config = dict(
    n_layer=12,
    d_model=448,
    n_experts=64,
    experts_per_token=2,
    d_expert=144,
    d_shared_expert=128,
    activation='swiglu',
    moe_layers=[0, 1, 2, 3, 4, 5, 6, 7, 8, 9, 10, 11],
    router_score='sigmoid',
    normalize_top_k=False,
    routed_scale=1.0,
    balance_loss=0.00017,
    balance_bias=True,
    shared_expert_gate=True,
    init_std_router=0.00991,
    lr_router=0.0022,
    vocab_size=37664,
    norm='layernorm',
    norm_eps=1e-06,
    tie_embeddings=True,
    optimizer='adamw',
    lr=0.000853,
    beta1=0.9,
    beta2=0.99,
    batch_tokens=131072,
    seq_len=1024,
    train_tokens=1235000000,
    steps=9423,
    dataset='wikipedia_en',
)
Below are experts of layer 9 (counted from 0) of a mixture-of-experts language model. Rows are named gate (a neuron's input weights, with its number), up (a neuron's input weights, with its number), down (a neuron's output weights, with its number) and show model dimensions 256-319. Each number is 500 + 25 x the weight over its row's rms, rounded and kept within 0 to 999. Numbers have three digits each.
Before each expert's rows: a language model's description of what the expert responds to; "gets" lists some tokens that make up at least twice as much of what it gets as of all text. This comes from a sample of Wikipedia text that the model never trained on. Tokens count by the router's weight.

# expert 57
Description: Clause-linking commas, conjunctions
gets: ",", " that", " when", " where", " but", " he"
gate0:528505528503508462482528510505542511526512497550492475510463540485564476489511476504495505478486458553469493514523484498508544456520515484511479468466520478481483500545533515529485510501482471
up0:505488518558499497495515479501503530506546519530515512511505538537476482519482529490490489531508471491478536520469496489448539532497522561508499526449517483473548529536506519483467501466486515
down0:500476515519502505495516468501479449474473491518541504500478514469518489499488492459506464478529480479477493488512512480505491472500471501439498501458483506511484473479504513530543515531533449
gate1:497526490553497513536490485481505533483481489471507568526519496506493483507521451533502487555522510503485482515538504464485484530509492470529493506501526494479499533503469460479492488473558493
up1:488492473513451487493466470471484525446529530549494458509517478530475522508474542482488512476510514495511490515445499457508517471444490447461466474519506482476524456492508480525522488484494507
down1:466478491529508463475475504454529512529536508534517501532471485531483496485508519519497488484533460517488485512497498503503474458517535494468497462467448508502532540518556491531502488497453523
gate2:503474506492471505503516501460459470529524456524502498497499519524517512505466481480506514490497470497518517520468460517530491481560489474535516479485482471524503499507521474495496568503527515
up2:466479494496503463481478483498530502476494498490533491526438490509465488430530490513523473473519494524451454526471532528459508484497530481494520516539522468471511462534508501490464509485496522
down2:513508508480481493481478489519523483526476509463480497478463513467488461492532498462472506504483540475512476498542526464485494530496478447468474517522505492481521479533483522492483515493505507

# expert 37
Description: List separators and category adjectives
gets: " and", ",", " or", ":", " including", " social"
gate0:526448495505508512493467523506549521512521512502499480500502488526506519510472472477545469488491516531597507515508520507478497446542466522522503499483508479528507511535524497510481504481491488
up0:469481490525510517493446468492503533516502531490543480514524504472482500492537530475556523505483547487490515453516502457497477466470494535524526499505513491475535468460453489508513448496469520
down0:486476497505507474494505508503515624482500526502503484484507528486488509540525516491514505489503480515484502506492480468473509480463534487537487509507540560486497505542521496469485491489510506
gate1:475495516511475478479492468513456491532462480474504488466466507514514494481456510517550459510473448554513501527551539473547481462506525487457507504495557480468459521519473492501510514483499529
up1:500471512533452498490488474521485501470545454523470498449473491517517524482517513479529517511531480541492511474508460513497435496517499575494499512508455521441482490535514503533464497504521527
down1:520472517470512486507516512528455434499495468545502502502503531509506496530461529481509487499430498512510498507461510466524540448508531518482490504513508477497513551533483521519506512477512545
gate2:535508512521495527483478546510454510519512452468561483479499466471482509553461505515483484549535490536478464495516475520530514506517478540497499480489492515468481476521485498522465529512530501
up2:505512474524448471511475515488517466467520449531487509490486483506492447501534498528466491464498500504499498517506505530530504441514476516451474454471514472505520487493474527475464492472523542
down2:471483504455484452515492543481491547500515507510467524461532536491477481452537496456499502488495491511512528469563502467525477519494492497537479491506452515493516467510496455480468471492538499

# expert 8
Description: Species and color words
gets: " a", " of", " is", " species", " with", " are"
gate0:510564516498496487517500427514502463501541478492510518500488524498485533528484487488533532519491496499512506502514519498480535541516481542476518535508520520467511476490449523530525462558479506
up0:476523512484541491479478522462552528464503452514484532550525520525452483436544502502512454455521476515481458503507548472538490485491547497550527481471495510436503456508516468504520497456481515
down0:467550538522521505522530522514530467487481505512469483478525554515496505551512528480513539495515495496459488510491522475534512506506473503473511497497478517463476502524503491486522526509536451
gate1:481497490470524487493520531564505531568481489497476530498490521503458508474452486492481537534467473496492500506481504484523573472523502493478487509491482472479526508497484522511495523489472507
up1:503519518475492462519519455482502511437501473488507513522461511505501536514506516543489506539551483480501447480496463523483561476481468564507453515495481506512508532520519508522518477486523484
down1:510476501536510489505482468522514518517511537481514522483480495482528521455476541492490525497518450491470470456503501519472518485514459508551438484502504505460497464506493476521504480486468531
gate2:481429491500513526510531525545452502525504481485488443508547493503451519500467471493528500501462496512510489470440507467495496446501549472517481549521499484478507540491522489508441481485522534
up2:493527451470488528506492478488477479444469506506434510519526535503475526499534510529500486538492461461476481488484533526479499502482493530489523490474516480506536502477497511491505477501505508
down2:485543501490499526489492512462528493494469470553488506507513446507491470503499508510510506519504548482482471459518511510499447502478483504488499507487517533535499475476497496499520459493496511

# expert 30
Description: Year and score digits
gets: "0", "1", "2", "9", "8", "6"
gate0:525486545532496493487481454487474489540525525492557484514467476524410498482463519472524516569488489524512483546495497463484498540543461479513476485488477501523502493495480475512524500498541522
up0:508485503545470480498482453508465488479485459494538514482529492479480508539492499469548495539525499538526524532534496476500495518513450486503502472486500518499456498496494470529498455498530481
down0:492500529526526532459525527519477505510498470514496439479492526468462495470512516484481465518522491515543510533507474562537497508469476468495539472481522538525499526505483492481511531492508505
gate1:515478481546504506480551531502485472530503555523500532483504503495476514521553532528510511479486490505506529542488488551475489531504462540506522522514431489464530530518517487502469517540488489
up1:480517456507498490489513567504503497478526499536513489438498547447490496504486471489517535496551491506494537481500493491482502499512508510497491474443542545518527489514501519480509516478523478
down1:530486466477511486478515486512553537505492524489523518451474504492483491524522537491537504519527468508500500526477511494508467465518556461535483518528590536487453529495500525465538470488458462
gate2:519505525502501509514530520470481518508493506507496519458493508495492514528531485498494495509504572511455508484515509487443531543491526465513485519476529441498486469517518460504495541435499433
up2:472499468545441494501462498505463480508481469493481539522478456465555519483509534504512523489506498518528502483508475472513549509510521558511507491460479441474482528486506558526501528492506485
down2:454490528554539502492476454511488517466485499507479540488490467490507485477490522509485476472481506471512527574476503495482504484517513522466536501492454484524501498475549503514534472536504532

# expert 35
Description: Sports statistics numbers
gets: " ", " |", "1", "3", "4", "2"
gate0:527501562483522483526511498490438506539478557482515464484558521550497519522487507495505515515546498471472473510487520474497495498481523505495495484517460508514541524511516468484496516497491476
up0:487445471523496510528510506536520512502506532519508500496501488498482499489486530505514482501494571498504496504506498463484480506540526519504480520496502519482489482500466503521529504509520457
down0:452458515497461496518513500517486532486498520490525486467472435469511508506547496457483495526479535504530538509474450532447534445518546492470524491517550490507552488490517513498523502538497508
gate1:488517535492511511516517450440527509509538511458494484489495450522461507500465504504510510496498488538492513503475486538504487456448502497518479504508478490486515475506502456506535507520508474
up1:498506530488479462474435523532510492480466506500471500503503461511472504472512508518492490502520494484473497438496510478507464487472513506497535470478521492535541498539466525466510541508507515
down1:489490475514465516539514542501531545498532488484504499515527492491469500504526465490503486500509518522527571509506506488501503484492484519514497489515500485519513512473495489455530509567493502
gate2:503471499517473461483495534495454513506453499498538516510502472505506524475472481466465500505531527540518494469504518499499513479424459477496539480535496522512520495473487457483555516495524494
up2:504488496532512480506451543521462511465512477524473478527461507543523509491504487502474461471514544515491498464471496471480493479462493498491517458511497513516540484511535520498515517476535478
down2:522525478485519502499506559538481475506487446512493469514530557481500455486470497506478483542475494515519446480503531493487542483473461535454466466519510478522542509488522495491476511525501529

# expert 38
Description: Place-name first words
gets: " New", " of", " and", " South", " York", "New"
gate0:525510501512482489515479467538496487484509478517456489499519503483517536506481467511516508521529504496495467496535537547485510490518532516500518470480544509496493503502461531451481510486469490
up0:515513527487530546532482518482476508495544498497530480491469519492486472529520524474527495483472456507461549535451435516505490479422444510521438515499498479526466495473493509543515481472506516
down0:482543479480521497492511474507503469505536460485508486486494564477494457485501532483486455535503504549488502488520535511530510505489501516454481490520528479540532516496481520518501489527444483
gate1:523475488493500498506529466495471495519478491468531553507541520509558503478502484515515521464518500567469490502497512498488470443515475495511464475518457530503489505467533490483487503524484494
up1:460563473503474515488502501468523504489525518489502468498494478524458508515502492499515530500479520459497509487507524494509476489511496483501525507536504514514529503514478504461542476480464527
down1:443488489487490478526458514473544477485481495529496519529537459524463494506515495487447472499473467533493473524503499556481474478497499496493503497512471498478462522473510508515493547487526519
gate2:467522537530462510532550498513532500507507497488472501537515520480515445453461503488424463486502495506517511492514510500545528513519491497514479510508440533511513523502461497524499497566510507
up2:484503521487471455538487485489499525538477523523475514516446499501478463487543525518451521477484479508476462467481480487474500484474528482505509535463483490484541487490565490480476538504516449
down2:488488454494467498529470493515491532488506505545499544512503472488468492513476479532510465504510496511544461507493532463507485490504486518470488526505498539484477512510496534515481525539479481

# expert 25
Description: Decimal digits, sports names
gets: " of", "\n\n", "8", " V", "5", " for"
gate0:487520477498542515494508476517468495483451506435521565512531526523487516481534484505491525556436478511485533512461514506484492476513477482458502478478488494508527542491542514485489511494457540
up0:497552512484496481454460500511491495552451529477513493504510500496531503488487508516461556504498497533447492518491475531511525496505531518484469512507454487482516507528470507491438512500515492
down0:500505492490499535501464512512482517508468508515531501442527493544527515490521452479537471525490512536467459519525480465482508463502519528501536541519486482490463482493503488500511487480528484
gate1:497509502474509494481472465501518522497462512496473516462521524507522455526505491528523521537516535498472492498495499500454512474471537468542484494527475457478524517481489528530450509487537516
up1:495484531490529477454480502507538512511504541502496548475488516464487494496507566481533483511531472504487457482482503485477476507515485485550513504521533482493468480479481520535499563495505493
down1:554482545457499443463491514506508481502545509486536464488454460485540496511483492539472491460554492472527475526532490509506506495480461494437492490531461465492505521506467544552526503458480482
gate2:482498503507487473536544473483516516525478493521544494513491502480435515543531522497469468485522519502541476562483496541471487487454529518534506494459455512458526469537525452468499526513524491
up2:481533494475486527474492549490545477485465491490527520505487452481438522529519529470504478472528487479497484503468474540474508488490503490476565503502481524483473520492495470480467491503508511
down2:498510463501493513509542500523530501533546472517517547520488507540477475479481472536483512517509514502531489517525467477482512481529559501488517482499523487496504482520456494481527478516456529

# expert 58
Description: Company infobox terms
gets: " by", " the", " of", " company", " and", " for"
gate0:477478521514499514514526477482487525468518492496507511501532463473510483499511522509508503501561479476488486455478487527473489466505433526523495519505483546512471457500458494483533504464520482
up0:469500501489493482449517466465500515504515491481502514490530490496494509500513466469537482502588500479470509468567464523480461459493470495456502512523489558508518528499527495513524502503487529
down0:455464456514505484523542530528497536529531492525519523493507488492447515430489468459485475485480492490441490516483488532529513485472453513486547491520485528502489507506491523478505458484468524
gate1:494499522470467485484511519520535522502500501515470531529544513528508537527549508489499498529549546505513500506530539432515504466465505466513506456548469527501530461461508475466427493475483519
up1:498535496504537504499488534510456496455518486497511517497468522487524421502471531509487495452511493558464463506471477529518520533541538551497471473511555473503502474502486436485508504475548501
down1:494518506501487501508497514488500548493547491476486495505523545485517524520491482472504493468490517442519496498531549505491503478541452548495486534505539498483491497505488454552520482467443484
gate2:473543527505486503493517511481478495502485498515515529498494519495465520511489512524460494527488509486495500484494485442520505506512508469474489539490504495459477500500465488483541530505476490
up2:477483516551452475499528516487483523515533454497462459499469470510503514466508533466477496522501471533506471513462500488469511493536518489445455453505502545498502496517529513516500462502472498
down2:470482519490486465508553538526500503479497504525483511516512502482484503498473468474486448494503543506491485527503515535513497495533490543498495515507445495473490499497534476521456533475496506

# expert 50
Description: Role "as" phrases
gets: " as", " a", " became", " As", " such", " an"
gate0:520505508490521482564470509503460530517425559507493528480522480499456497538501592484461464501535498462504486499528508522474535481510482512495514524509479492481474512477525484495472526457492521
up0:524482525498487487488449477511465505494462509509500534502519501540470515507484540507458464509525517488503497455478498512461508486480495508484520525520431437440494520446551468463479529471494495
down0:521512483539513532546508514495528516532516562492494513499491498493521457475551446489521510476485554530524507528511517484531476493464506497504447501504500513524489458481491538539497504483483488
gate1:472469506525505467511471499477469471466492490513477519476517480524484490481491525503484478514486524499486530524500482453506507492486514442525505478466496498473452451551553508536526493503546499
up1:485521496463518483511525530435498496504501478445537531527450457516511510550502535505531474486492485521492467552484527525519461509498536491473525481515531483517460488529467512517486468511490488
down1:496495501518494522473500512496480448517506582484487506504529520502498528489480495499521552505470499485500479538520502512526499512493501509520500475523499479524492504490498511482477487457483493
gate2:469483532495518493515448512516442486519496506529505492555489529478514541496469481511475512494494473503506524472479501508492479488556540498452531472472504493489519485534492533522497528507538484
up2:511465450511443502502480536486527503530502536545493504498493509452500480496527520494466531473481527541504514492492526495490535483486530512485524487467486497497535489523516491483523481505506484
down2:504492492504491510544459485518458443456495493526521509459490527558494493471510505503519463536530464509506451512530480518484489480448475446480505540497509542507485507439463492535477508487497520

# expert 61
Description: Year digits and magnitude words
gets: "9", "0", "8", "1", "7", "6"
gate0:525473519477514472542522529521499510508484550541531490487486491515510490479465549474482488481539496481483475504495515499439488524480498480519452511534503481547462493496526496482530498522514503
up0:513489504526530485472516476495505474513496506507473512476534470457505544461480541460535483521522524510513513469474451502514469490556552531535527481484458499458463535486504508539473447517458465
down0:507480519449473484501520478491511493501472498573512544485479495469475520499503515491485461467457485510542457517487457493513468463483523526557556511530517511477512480495443487488489476483513530
gate1:538514523492504508481488510491504507460520461510484512493503461482458488475518516489518470505537474479476515536514481482475484439520514499533519532503477435519503503537532476545506512525469482
up1:525519511478462499475493514509461485505494530479517471534519505475470490505529501490505536510469537498507507505518467531463527538532485515527469527514499498530485520472534534462533522491500539
down1:492486519478499432472528523503527479466515495522527521501501552492519483501476492543484485514514459527491477515501507521494517531498473486488537503498478494522476469495456461511501501507484523
gate2:438476514502522465515465448519524515471492531479515503493509500488529491505471503478524506482520483507493471517465514501523514511483477491432459509509510500489533507500495514472454493538519486
up2:533506470487486472496529534500469495525460465497485502519490482491484525478565500516510490489505494528503505520532513461534490486509553512533512520422483502472485478521506468486493540485529498
down2:465515525565479504470503471510518588492543524513459487492500486519453524528515550497502531497505549489488481527498533500494539497492474460504510491526472499468507489519490478481466525482487451

# expert 1
Description: Digits in codes, coordinates
gets: "5", "4", "0", "3", "7", "6"
gate0:521527483547527524548519478503523492532507532479482515518473489496457492537491526517501504446527455550506479516442486464496529485499524503502531502535542506522529545490459459476507483494489511
up0:481496539446513486508545537489514494439474504522518473516488495494517488495511523481528514518458555474507552489533501528483470511492436462489495506535525494499533490485536500508472488499492490
down0:481499531490518492551497564497478552517428546526502480510491492551455515541488541478464508516508529489455468483494512496476474485545496530512497496488490523474507508523505495532520470483515465
gate1:515509500504479508505462510492477519468526478538485501514487531519421535476515469467508473534492509496504500500508464447519513511519512524503499486487479513494475493472469491515509513540452511
up1:486535522521516506542541481485496512508499512516470489525492496520463515535508523507500463482478509498491487531491513497499508423472449545523486531549523465515518466516478512530515493468457473
down1:459440499497491508500512525470499489523514486514493495490489476475530481495494483505479507486503506502498481501461500547510489486518486478502495462485493542521489528468526514459464503515533501
gate2:494479491462513494454472501452516513517501436508481466447477456479474481517520501555500513530517503499557535465542490520504540508520541446480486481484497493535438484532479501547498511496513517
up2:509535466536465506513512523508533498506451492490512498514511449511481478454499521513543516515512507537479504488492514474494484480496523511513511532526494509487496487489479486470554522503479478
down2:473500568539520506537483470485496434506499563501536526472496474517518495524487487507511480474520523483500488511513505543471494475494477476532496468459502515536504518496536502536497523526530513

# expert 15
Description: Capital initials of names
gets: " B", " K", " D", " M", " T", " L"
gate0:514508487487514549483488451524444488487497493534488531509524501477494494488499513482499509481512514451496513472516463534464547495467530543551493480482490505513506548461496485493477503544511521
up0:526489480486510526515494484501533508527536509532517473495471533492532455484475504494521487477493499511533481498555491561519487494519484510519533474513501491490507528508475456513440515484468513
down0:488492493513487482518465506524475539486491477488468504485475476515491510529537493486515508523499494484535489517485492482515499505525514508466522531524523473511507478499449498494478535479459534
gate1:492513505510513510529530467510499481504487485499532455494516536524509462507492491557540499463522535484470493539520507539534531518505504464514475489488583451495458524515507510517504509498498433
up1:514499502502501513499471523479478530515515514429538479524543478469528521506466460502517476543503492507470503506480497470481483514499502528473511507470489513510540489504449527498490487513509452
down1:488517430517491557466532472494531522487492522516512469527518437526517496473514519494540503462485457496532500495493503471472556473477497507481500467531506481499496494496502471464489527439496495
gate2:499541499510515509521542498506510481493499485436548453523474505504505471481526461522464465464516500511512461546512534474497511484491477537513510527517551526491504463458497454494486482533542452
up2:536489483502505529490512523500502493500482505503539486521498505549496471462496490479501508517536495504486528479467542461515497499499525490545449479506537516534499457503533536471495514574482466
down2:499490493509491519511478523491488501517512503495515505517483495505601531468508477519526503497474479487502508516468539525480544523514474476491523559479479512503481509477482512449479477472502486

# expert 31
Description: Units in sports statistics
gets: " (", "0", " m", " /", "5", "4"
gate0:508546500464507479522515537502455486511486513510483525461516508504543486507477523498496516467525519485480525495527518498503480477464502459453481499493500519515461534474507443497533448528481459
up0:480551517483536489467487472438493500533436485494488459516536551488504490509498460479533541483553488494493537505517472499507526519460509436505507501528482494496492555518546480526493574524486520
down0:454531511509505503512523490483500413533482524509447533520507514471520517486573454522545535521482509523488496541472500508500524527488506426521450529496433494478433505529519505472513525535491463
gate1:527460518487497487464503517490493493534512522458513478500505511497492488523458471464526505512505476505529540524456522501522500516493538547531501480502489504517510534506469484525511465513462504
up1:523484451508467495474456491514525482494510496442488475446522507520467530507467545456491492539497514515512458558466528508491493512474515511498515519492514514522473544467479508488557484493497545
down1:501484496548464527565524523487489457494468449494533454483487505480485491543507475539509484525520516510526496474491490506519497514476508505499489506507513476510492501509522520462518516477488512
gate2:486479509498493504527518509481511519458475513498480494506511527523506512539489495544524490520486520478524491516482492512507518484521471518507492485489490504490508524512520535473515492541518494
up2:490510496455517521471529482513482477528478469526493477484458501506452502498493505550494523499503481491485571484488503483499529514545498490460513469531454511520493487504455500534519475433477517
down2:545507496529499526448497554476511472534504527476494525512474502502507488512492481534484475535518494481466527480509542512486526522445482471532523502454447465559506501513470517500540481508451466

# expert 13
Description: Leading digit two
gets: "2", "3", "0", " Ros", " Tre", " Gru"
gate0:470555454500486480517530485541521514472454501497514519459503495506544506512500480472528498549519497483545522489498578444508487509529510543549484520493519502445525465472474536448507507483534510
up0:487532491516468482511493519530518520497480538490497532506490482477503482522532499465531492525489508510525522478499523464512443475515478506554507535489526493442522473526535515462552455515536504
down0:484485459467490478493476541471467481505520473433522541472548493495503476496511525492485499486460461497433520518492478501478511450495526486474465491499524497549466535511527518475453521477482470
gate1:504509527498486475539509488512492497500442552493501501502481536506557483529484498506493541460500447478530505477511466517486531557551540480577511492523474499497491491494478465517510526488529469
up1:510500516516498540511502503501484503512507516517488507463459535498536510541468478531541517479530463468524483440477517479526486515529503540535501458527505542479510505508494433475548471462464504
down1:539477525481486498522516532497533513485530507437502482499502459466494512488507496445534494491498469553508476534494536545508480484471541506467485551502467532512480512468530505460492507489522495
gate2:504581475534525474497462545530523502501466522536546496496448512496510522518430505502517491519448525462553515494507439541488492500506529512542514476498517474518479472504456521471496487482489503
up2:488487470485507512491501527488526500489503482506609477508507511477521498504486527540520520490466503500532491532490550494495485509491523480520476519499486476494521487560517509481503481514478503
down2:514495540466511513499486498496523472533478512493477474513473479496474525482524547485475530462499523545470485524491513507494484491521512525474490559505476509495545475485476520498479472533501444

# expert 21
Description: Headings and parentheses
gets: " (", "==", "===", ".\n\n", " |\n\n", "|"
gate0:488528522527556482507561515520508489476476446508513517552512523522519520482572480493496466467488484509507541496504463495462513520537474529468512490503511477495463498499474481459476507500507506
up0:501494547518490477455532484485522509490512488476469494507501518477497491536542473452501556506530534524517532524516501502501488530536509492533486450522502494488487497507528510502473471495541492
down0:513494515506521522454527541458521500437512550532480521502464475519502529506467527510510510516462484490518470492509537484508493494462506487479456469465504476471480514512495518485478502504512525
gate1:508469483476451453451459513494543573491593502498502501473496490495512505512500491516524486495476512488494482525502491537478507489484459522516498488489489493481528517530478535530479489515521532
up1:477484481530513540520524483484440445519459516484526496505479531478479484505506491497484532513495515508474525477502521475527522525509487457493504463475481485492487490525498459488534505464435487
down1:477490430465476502473494502475464605510482501547470463514516510489459500506481503509486491502515520488498487492504484478499523494492497499520480539468500488496507479553491543514492511479469507
gate2:498514509490523503515509497504491492490529491529498527492488509468438525513485511536531496502537508499531479485493481482502506517489483504560500513496466551509516513447470505536495519483463487
up2:521487477498514486518467478487483475467509495521515499519494519506479509519525499481497466514522504504497490418518520516497516535485501462499502529496468459521443543494511491479511532499469435
down2:498501443494476513521512533413483471514470469538500434499536520499503530475513548443479493509493468525495512495480450495521474539491548511482531521502497510499515541524493485499529547487520462

# expert 17
Description: Infobox field lines
gets: "\n", "-", "\n\n", "9", "8", "0"
gate0:530518511473453485514502496490511507467502520501536476515524475495493492508485468488522512497539511507477526537512532553509510481537457515430464485527514482525463527478532542477509517525479535
up0:469529517488474522546497551500473497490504476517528475485559438473508515504470462501505497553500518504468497474516539524494528517531507498509458496497494478504451452508523501520483511517466441
down0:491526503496453489498487507477492435466487481494493526514488465501505518488498511467493491521500509475504477519498528505513492499456487478472489498507473503509519483497494480485498501488495520
gate1:527482494542511507541467539528516483543448487496576472520501488492503509482485527523485533514519518506515520508470472484467469532548514543530505473500460453489521512533498495548453510519520523
up1:457485532477509497454556503455525531498556518550418518454517525498470504492481468498508484486481446492503520470519481510517502482488523473554533504524482531527498509442537519499502496468462527
down1:519466511527522532516541525505530503518507508517513489536474473518514512491472456490469536469513508486533485462534476493489475552498512499513485510483537504462500516526489517522508518489543516
gate2:484531481503527523495452541508471526518475492450509505516509479498500453499495478518511514514542507497519463494508539523497506526499494498502505514501516509527463526488525498499515528441503480
up2:511462508514519537564499514526482480465492454464529461503504509474474499484475469493480497503470536515506511525501513485503471517532498500476525494541542509507505511542454517516513500476496508
down2:477491462489547456477508505475519498547489478519507520499484483499515464512535519452487496468504491462510517520484524484503503501486510499523489497519496480478518471480549496504468501467508541

# expert 18
Description: Commas and clause breaks
gets: ",", "),", " a", "\",", " an", " He"
gate0:499509532524477482495516488471532533509484492491479503518546512514493495461524535515516501542521487467524489499532511496473489521464523474460461548509525454440523469506498507509479547517506525
up0:531495555463508511532500506494467528494495497483508474491490484490488485524506516497494523470525488499483503526504482524496464481506485517513516540511513544493507486514486497491514501518455517
down0:517466512484499508466491506498490476509489518466513505521467450442542494507477490464509553480514517524483496504515519493522547521543495515499478494490478497531520508483474480461527557478530492
gate1:500512500496522513519489517523499522503485527504537520510499496553499500488453564515494525496478547467535456484489510502507445541504463478498515530489511498532533534459489507504524483500524469
up1:521541489541517524522508533542462520467553533514509503484490466513552521530494520495520509489465458472507492527524487534530526482516521525502512499505511456498541505494521491487546515486458472
down1:501497491547461507507478517443506487454493494504522506513497497500470541529502467521499497464516546495520519475489489456494500507514516508486499470497505565530502503456493493489482453502540494
gate2:489486532497525486529499502434540505553500499479487460507492494505515518504457486519516500496521486487501461458489462464520535484467528470482472474467496457528450486467479492466492495519472538
up2:507474513506550509506474540525509452551489535495495467457467494482523494517508485518500489473523532498476464480491519527514537502516474492505485492516506460496481491455484500445490506492469531
down2:489477532484521437486507504526486494472494530522499467545468536488515538509531525493520463542472510495499515519503507509491503489525522481527521509559493455502468514480517471487544493529496459